Experts of a small language model.
Size: 11 layers, width 160, vocabulary 4096, 60M parameters.
Training: 624M tokens, 4204 steps.
Below are experts of layer 7 (counted from 0) of a mixture-of-experts language model. Rows are named router (the router's row for the expert), up (a neuron's input weights, with its number), down (a neuron's output weights, with its number) and show model dimensions 0-159. Each number is 200 + 30 x the weight over its row's rms, rounded and kept within 0 to 999.
Before each expert's rows: a language model's description of what the expert responds to. This comes from a sample of Wikipedia text that the model never trained on.

# expert 62
Digits in numeric data
router,217,223,218,245,201,182,160,163,141,202,179,157,186,176,232,165,213,236,202,163,226,228,180,199,213,167,188,270,131,162,208,182,184,155,178,158,203,196,208,231,190,182,228,236,225,192,212,224,183,228,151,196,210,178,223,243,248,163,242,211,203,204,154,221,198,154,185,229,193,196,217,166,203,198,195,192,232,248,140,209,185,178,209,212,215,210,178,261,220,221,190,176,116,180,231,198,234,169,258,198,215,210,208,172,224,170,215,211,126,196,193,191,200,178,245,232,238,163,175,181,231,196,233,171,221,229,205,225,232,264,192,195,169,219,178,166,175,229,163,247,225,211,174,169,219,201,160,194,110,212,192,166,209,215,159,184,222,233,204,144
up0,202,275,201,179,210,231,232,211,210,225,236,180,219,179,235,196,237,238,202,168,209,173,250,207,183,235,148,142,145,202,218,172,200,203,238,219,204,190,257,145,201,181,203,194,217,240,169,169,214,211,218,219,193,213,213,266,189,159,206,199,224,164,178,142,235,240,221,205,177,240,182,148,204,179,212,189,254,203,241,157,235,172,220,204,209,217,181,215,247,139,205,145,166,233,206,221,168,209,183,227,244,224,207,175,235,181,218,205,229,217,233,161,200,126,209,157,194,166,183,168,141,208,211,257,220,217,240,225,195,157,167,205,220,205,206,210,223,197,166,224,179,213,140,188,256,165,171,250,210,206,198,168,216,168,185,248,174,219,160,205
down0,230,198,171,192,151,177,186,176,172,183,232,207,225,182,182,277,189,274,205,212,177,156,153,219,207,202,171,143,164,197,234,171,182,223,278,179,153,203,227,209,233,240,203,165,178,202,190,196,182,238,173,188,234,250,154,177,202,210,184,182,199,159,173,201,149,210,161,162,175,170,170,164,223,152,209,179,217,206,217,153,148,268,222,175,227,188,206,209,209,243,229,212,158,167,229,191,188,198,207,217,178,155,219,151,217,240,250,202,172,196,249,257,202,211,225,187,170,207,166,198,180,195,177,211,203,241,198,186,205,151,134,193,211,231,169,189,221,187,208,158,238,179,218,182,229,191,232,135,184,238,213,170,205,181,236,178,232,170,155,172
up1,117,177,161,181,199,175,159,184,170,188,231,207,181,255,253,154,135,186,171,212,238,190,215,237,211,209,250,215,178,172,189,193,179,185,199,227,151,171,214,223,225,202,197,257,243,162,246,179,210,203,191,191,211,268,159,218,187,186,187,249,186,174,163,144,245,173,163,235,223,207,222,220,187,216,195,172,210,242,176,203,203,191,209,240,245,174,213,215,201,199,184,225,152,174,195,207,170,196,219,187,204,208,237,230,218,225,157,182,205,262,216,195,208,205,205,130,249,217,215,119,195,186,242,224,181,192,204,198,208,287,183,187,160,253,207,194,212,205,193,230,224,235,267,158,141,212,189,220,181,179,197,200,218,179,184,186,169,169,213,174
down1,179,191,233,174,197,209,178,181,197,215,181,168,227,184,209,208,233,171,261,173,200,252,243,221,233,228,194,221,201,237,211,209,161,191,243,209,206,199,168,238,184,261,217,231,261,237,152,205,233,236,189,218,196,245,170,176,204,192,208,211,164,174,157,164,185,173,204,224,206,217,217,173,196,189,178,167,171,210,198,222,148,245,191,216,202,216,96,204,157,193,230,191,194,147,181,162,194,153,212,199,211,210,249,196,209,243,290,220,168,207,220,189,157,204,205,190,198,231,162,176,178,227,168,191,171,241,210,219,174,230,123,217,228,166,228,180,169,135,219,167,185,178,206,175,137,214,190,217,193,207,221,130,237,187,216,149,188,216,194,238
up2,205,242,224,163,267,237,185,226,125,184,209,156,187,210,211,206,196,221,256,192,232,213,182,192,181,205,209,219,146,202,179,191,188,193,208,196,224,159,227,183,221,186,169,170,204,149,208,198,214,143,168,293,191,196,212,173,206,210,213,224,207,171,211,168,181,211,196,203,197,185,179,164,194,134,233,167,214,159,200,204,190,218,195,191,149,230,179,237,199,145,180,250,187,210,194,185,211,241,186,238,217,129,185,192,219,196,215,257,190,150,250,190,228,170,142,218,218,202,198,201,208,169,190,211,154,240,192,214,225,219,231,208,251,216,153,199,287,140,212,235,225,166,213,235,202,166,185,197,180,183,189,227,180,207,164,229,112,181,178,168
down2,145,170,261,202,238,217,155,190,195,217,198,127,222,202,217,196,215,247,174,202,212,164,178,233,200,222,172,198,207,205,190,207,244,157,165,135,206,224,244,170,158,206,199,205,166,178,243,156,138,169,204,221,228,217,166,232,175,187,238,173,171,250,193,189,271,181,181,229,196,242,222,165,212,199,237,136,192,193,184,234,225,212,212,190,189,204,212,269,201,189,222,171,256,206,205,198,198,152,242,199,178,232,207,127,209,199,242,155,179,212,231,212,228,197,246,217,228,212,197,192,251,250,210,210,220,199,221,199,218,189,181,161,193,193,163,237,193,196,169,210,230,201,253,194,227,190,275,153,150,223,239,173,208,197,217,156,195,222,236,223
up3,204,189,215,195,238,195,174,154,185,177,233,205,244,274,237,235,182,235,211,187,210,173,235,205,162,215,181,216,206,209,156,213,208,255,210,152,186,170,160,181,234,172,167,215,180,215,247,229,181,192,226,203,268,227,245,195,187,166,219,165,176,210,191,181,147,202,199,194,178,228,236,185,187,222,222,181,157,241,268,148,136,151,224,183,160,221,178,157,200,135,220,192,176,181,187,238,185,211,189,203,255,132,254,246,186,274,213,203,192,209,172,195,224,229,253,194,158,187,169,191,173,191,248,163,239,194,215,204,219,240,206,211,186,197,227,229,216,201,256,171,224,197,218,214,176,210,165,205,240,185,201,189,219,239,228,259,173,223,213,194
down3,169,183,189,201,181,206,176,178,203,251,161,156,200,177,216,237,235,227,275,216,270,134,208,226,221,186,239,212,198,150,186,220,205,227,238,164,190,248,221,201,123,143,197,227,178,214,192,215,182,164,215,162,188,207,201,203,206,157,170,189,206,203,163,201,210,201,183,207,186,227,207,218,252,168,191,192,214,200,215,224,225,169,157,206,130,209,210,204,199,227,191,233,214,189,226,227,178,177,162,169,230,231,159,215,199,214,161,226,207,254,178,189,220,213,208,219,160,192,147,247,223,131,204,189,286,202,217,194,210,168,128,214,232,167,190,216,162,147,205,119,209,186,207,205,165,218,244,214,208,208,227,234,217,173,218,223,181,230,166,159
up4,224,226,203,140,211,176,164,222,223,171,182,222,222,159,209,207,184,258,129,160,188,173,215,174,188,213,200,189,158,226,233,226,217,159,179,151,170,203,199,170,201,123,198,179,159,180,208,195,198,227,241,166,260,216,195,246,188,195,177,257,221,190,223,195,249,218,189,199,209,211,189,150,142,189,216,183,228,158,186,206,211,209,231,155,184,200,203,146,210,162,202,122,194,186,185,174,201,222,233,201,228,199,160,142,249,260,251,188,128,192,148,201,199,216,245,197,207,232,219,193,181,178,183,178,220,204,272,187,173,209,214,269,223,217,204,187,205,186,152,222,235,210,164,234,212,168,225,180,144,186,183,211,185,190,227,204,183,185,228,166
down4,225,224,160,238,238,244,208,200,215,190,220,183,185,204,178,213,176,200,251,216,240,220,200,192,216,186,215,211,161,213,218,146,165,232,222,208,216,180,185,204,174,212,158,199,221,170,196,204,279,232,198,237,205,172,212,202,206,209,245,196,196,158,268,244,226,203,155,223,161,197,147,204,235,203,220,214,145,211,197,201,149,199,176,180,218,131,254,156,165,228,198,152,154,223,201,183,199,211,147,233,125,206,207,212,206,188,249,202,184,162,172,231,209,154,191,188,183,212,193,157,253,184,259,232,174,156,238,238,188,172,138,175,209,203,236,199,221,210,227,183,176,217,249,225,170,212,221,195,181,159,172,196,277,215,220,198,203,261,207,240
up5,241,227,162,244,220,215,193,175,158,223,235,178,132,211,180,174,183,179,239,197,182,203,169,186,229,190,217,211,170,207,228,215,238,170,224,206,250,159,203,205,172,167,219,247,192,175,165,207,202,190,171,215,203,184,207,182,151,210,173,187,177,168,180,175,272,212,235,171,217,173,140,195,164,226,195,190,209,212,187,225,223,235,235,160,205,207,150,160,210,255,213,198,186,182,233,201,209,166,209,245,213,219,143,238,246,210,218,202,183,181,155,177,193,164,214,215,226,173,153,165,224,265,224,170,202,194,230,150,221,283,185,241,216,153,152,189,173,199,238,204,161,174,207,226,292,226,211,210,205,173,206,172,216,201,147,241,241,230,197,235
down5,229,191,209,247,222,216,172,227,208,201,219,246,103,190,200,185,179,229,248,259,195,186,131,148,210,210,172,204,169,231,222,213,185,218,182,202,195,201,173,205,256,175,185,239,205,216,213,240,281,164,225,217,196,195,197,150,192,158,164,211,146,198,198,224,255,210,154,237,247,187,183,204,252,209,167,183,185,215,177,204,244,193,184,213,187,218,121,172,222,166,195,263,179,177,202,207,185,160,225,171,240,212,224,166,231,170,157,173,196,262,209,214,217,169,190,171,183,246,249,249,176,209,174,231,176,199,161,214,166,191,205,167,186,165,255,223,193,206,187,188,180,195,170,209,175,189,198,240,250,172,171,205,157,168,201,215,176,202,188,167
up6,227,173,218,185,203,190,201,172,187,164,193,245,247,232,186,208,214,221,203,177,218,217,207,198,158,206,207,210,203,140,214,267,184,220,129,175,212,177,152,257,153,183,219,143,166,209,254,219,171,215,178,226,191,169,265,179,212,187,125,194,185,192,216,195,263,158,206,266,189,191,219,249,168,158,280,197,209,213,186,206,175,186,191,188,176,206,224,205,196,206,244,162,171,193,175,204,232,196,268,190,180,155,252,168,192,154,232,218,188,173,197,211,207,186,227,230,213,169,199,240,241,212,151,230,181,233,205,208,258,194,204,233,171,171,208,229,188,207,166,224,160,195,197,215,176,211,195,186,256,235,216,228,198,233,201,250,184,180,130,184
down6,257,227,231,190,293,150,199,192,210,200,207,223,154,219,230,181,185,197,220,207,216,150,180,205,248,193,201,246,139,164,166,263,228,213,192,266,178,201,163,191,141,196,167,198,202,231,193,200,197,167,173,198,211,208,196,134,222,150,179,236,181,152,130,185,206,245,217,194,198,224,185,194,205,185,152,198,160,227,178,208,224,213,188,161,152,213,204,214,213,252,153,145,221,138,198,210,221,200,266,172,211,169,209,192,141,199,207,242,171,247,179,250,224,210,174,165,159,190,241,204,237,231,250,200,198,175,188,207,209,232,193,185,236,201,204,170,204,234,238,195,238,208,224,221,185,191,168,236,207,257,212,234,186,202,187,195,202,175,191,198
up7,167,163,209,158,157,237,172,208,163,148,205,191,195,146,181,202,164,201,208,180,278,213,197,241,180,239,196,222,250,191,223,157,185,185,168,182,210,271,243,197,227,207,172,193,211,203,198,168,229,184,157,257,174,172,216,150,225,184,163,202,226,256,254,221,193,187,178,191,182,179,205,201,232,212,196,187,194,169,172,269,216,189,226,232,159,215,183,182,226,214,185,210,169,127,213,220,231,194,162,222,176,201,202,204,251,196,245,197,217,152,199,231,234,216,195,200,238,199,186,247,227,164,181,217,148,199,174,160,137,258,179,232,189,207,191,180,156,259,225,220,170,254,172,179,187,224,138,204,186,214,176,236,186,251,186,219,236,200,211,198
down7,210,198,205,152,219,178,199,214,195,209,178,234,242,194,190,195,225,208,189,142,170,252,189,202,231,173,198,210,181,170,190,153,203,157,202,210,134,198,169,219,238,181,160,229,185,188,183,281,215,218,152,250,197,206,185,240,163,240,198,180,220,233,216,189,237,212,214,228,221,204,194,220,193,234,253,212,195,159,235,194,238,254,226,195,172,194,173,208,194,233,190,165,224,170,220,232,168,194,202,228,156,237,231,172,231,230,205,244,196,248,256,233,246,208,221,175,192,266,186,208,200,192,213,163,175,241,251,235,179,280,223,176,213,165,219,235,211,167,175,200,206,211,208,250,218,242,231,207,127,174,203,152,133,208,178,153,184,236,185,172
up8,206,186,165,196,146,233,208,181,245,213,195,193,134,225,206,191,134,225,217,231,196,222,145,207,212,201,200,238,208,228,168,211,189,206,139,223,204,260,251,211,186,187,186,214,228,207,208,244,200,139,118,183,171,246,233,139,177,190,206,219,184,169,225,196,202,201,227,230,186,189,183,220,204,211,182,184,168,145,267,221,241,201,177,202,211,141,221,201,182,144,219,232,201,173,179,187,176,170,156,160,230,217,199,204,258,208,159,166,153,194,213,174,187,198,224,197,236,199,165,222,170,213,201,246,212,196,210,209,214,192,204,179,221,207,264,173,189,237,167,148,212,185,149,130,182,230,202,175,217,246,160,178,266,217,211,183,182,186,185,147
down8,218,208,204,196,188,208,187,184,196,165,152,179,177,200,200,188,194,222,193,199,155,206,242,233,175,203,214,169,163,177,225,175,182,243,238,225,216,257,250,249,215,235,170,176,163,239,186,209,227,187,218,174,179,183,146,159,207,223,189,166,224,142,252,206,208,213,204,252,177,198,201,175,216,171,232,202,209,191,193,267,166,201,214,207,265,196,268,150,203,151,181,238,218,213,196,165,180,235,214,190,164,198,180,135,258,220,193,168,189,201,187,242,178,220,225,269,179,217,175,247,145,172,238,189,233,184,225,171,153,244,257,206,193,183,244,167,214,218,149,197,195,219,164,175,193,214,257,162,240,175,154,251,228,185,219,181,186,205,224,178
up9,187,182,179,201,170,180,217,164,170,228,220,191,225,202,204,152,191,231,208,222,231,192,196,294,182,187,136,184,176,209,174,165,162,215,239,199,185,177,197,225,191,167,182,160,163,226,189,142,230,207,175,124,173,191,163,192,203,208,179,211,194,174,164,200,209,162,180,252,201,213,209,212,177,251,190,229,178,201,186,205,230,235,271,145,194,195,228,181,173,185,195,210,208,141,225,161,138,216,223,239,218,191,211,242,186,177,179,237,244,160,235,172,182,182,165,201,137,213,197,200,226,145,143,166,183,229,224,180,204,160,222,197,158,157,200,232,210,216,225,167,219,212,174,152,183,223,243,237,174,243,185,224,216,195,207,188,161,232,264,142
down9,188,245,242,201,200,209,200,229,180,249,235,210,227,196,221,229,174,225,158,133,213,196,181,250,182,154,168,164,217,214,240,238,199,226,215,188,209,126,201,155,194,158,189,188,222,209,222,189,182,193,253,184,179,172,163,203,210,160,249,206,205,219,272,157,194,277,210,202,181,211,180,197,204,223,135,199,205,205,173,218,166,205,232,229,196,157,212,176,196,194,243,257,189,185,198,217,275,188,214,232,179,216,203,254,162,166,224,254,162,198,231,243,155,171,182,191,249,207,237,222,171,209,195,167,188,204,180,214,197,172,163,181,228,159,122,198,233,212,194,203,205,217,227,170,148,158,169,189,195,219,171,235,172,222,173,237,161,204,230,235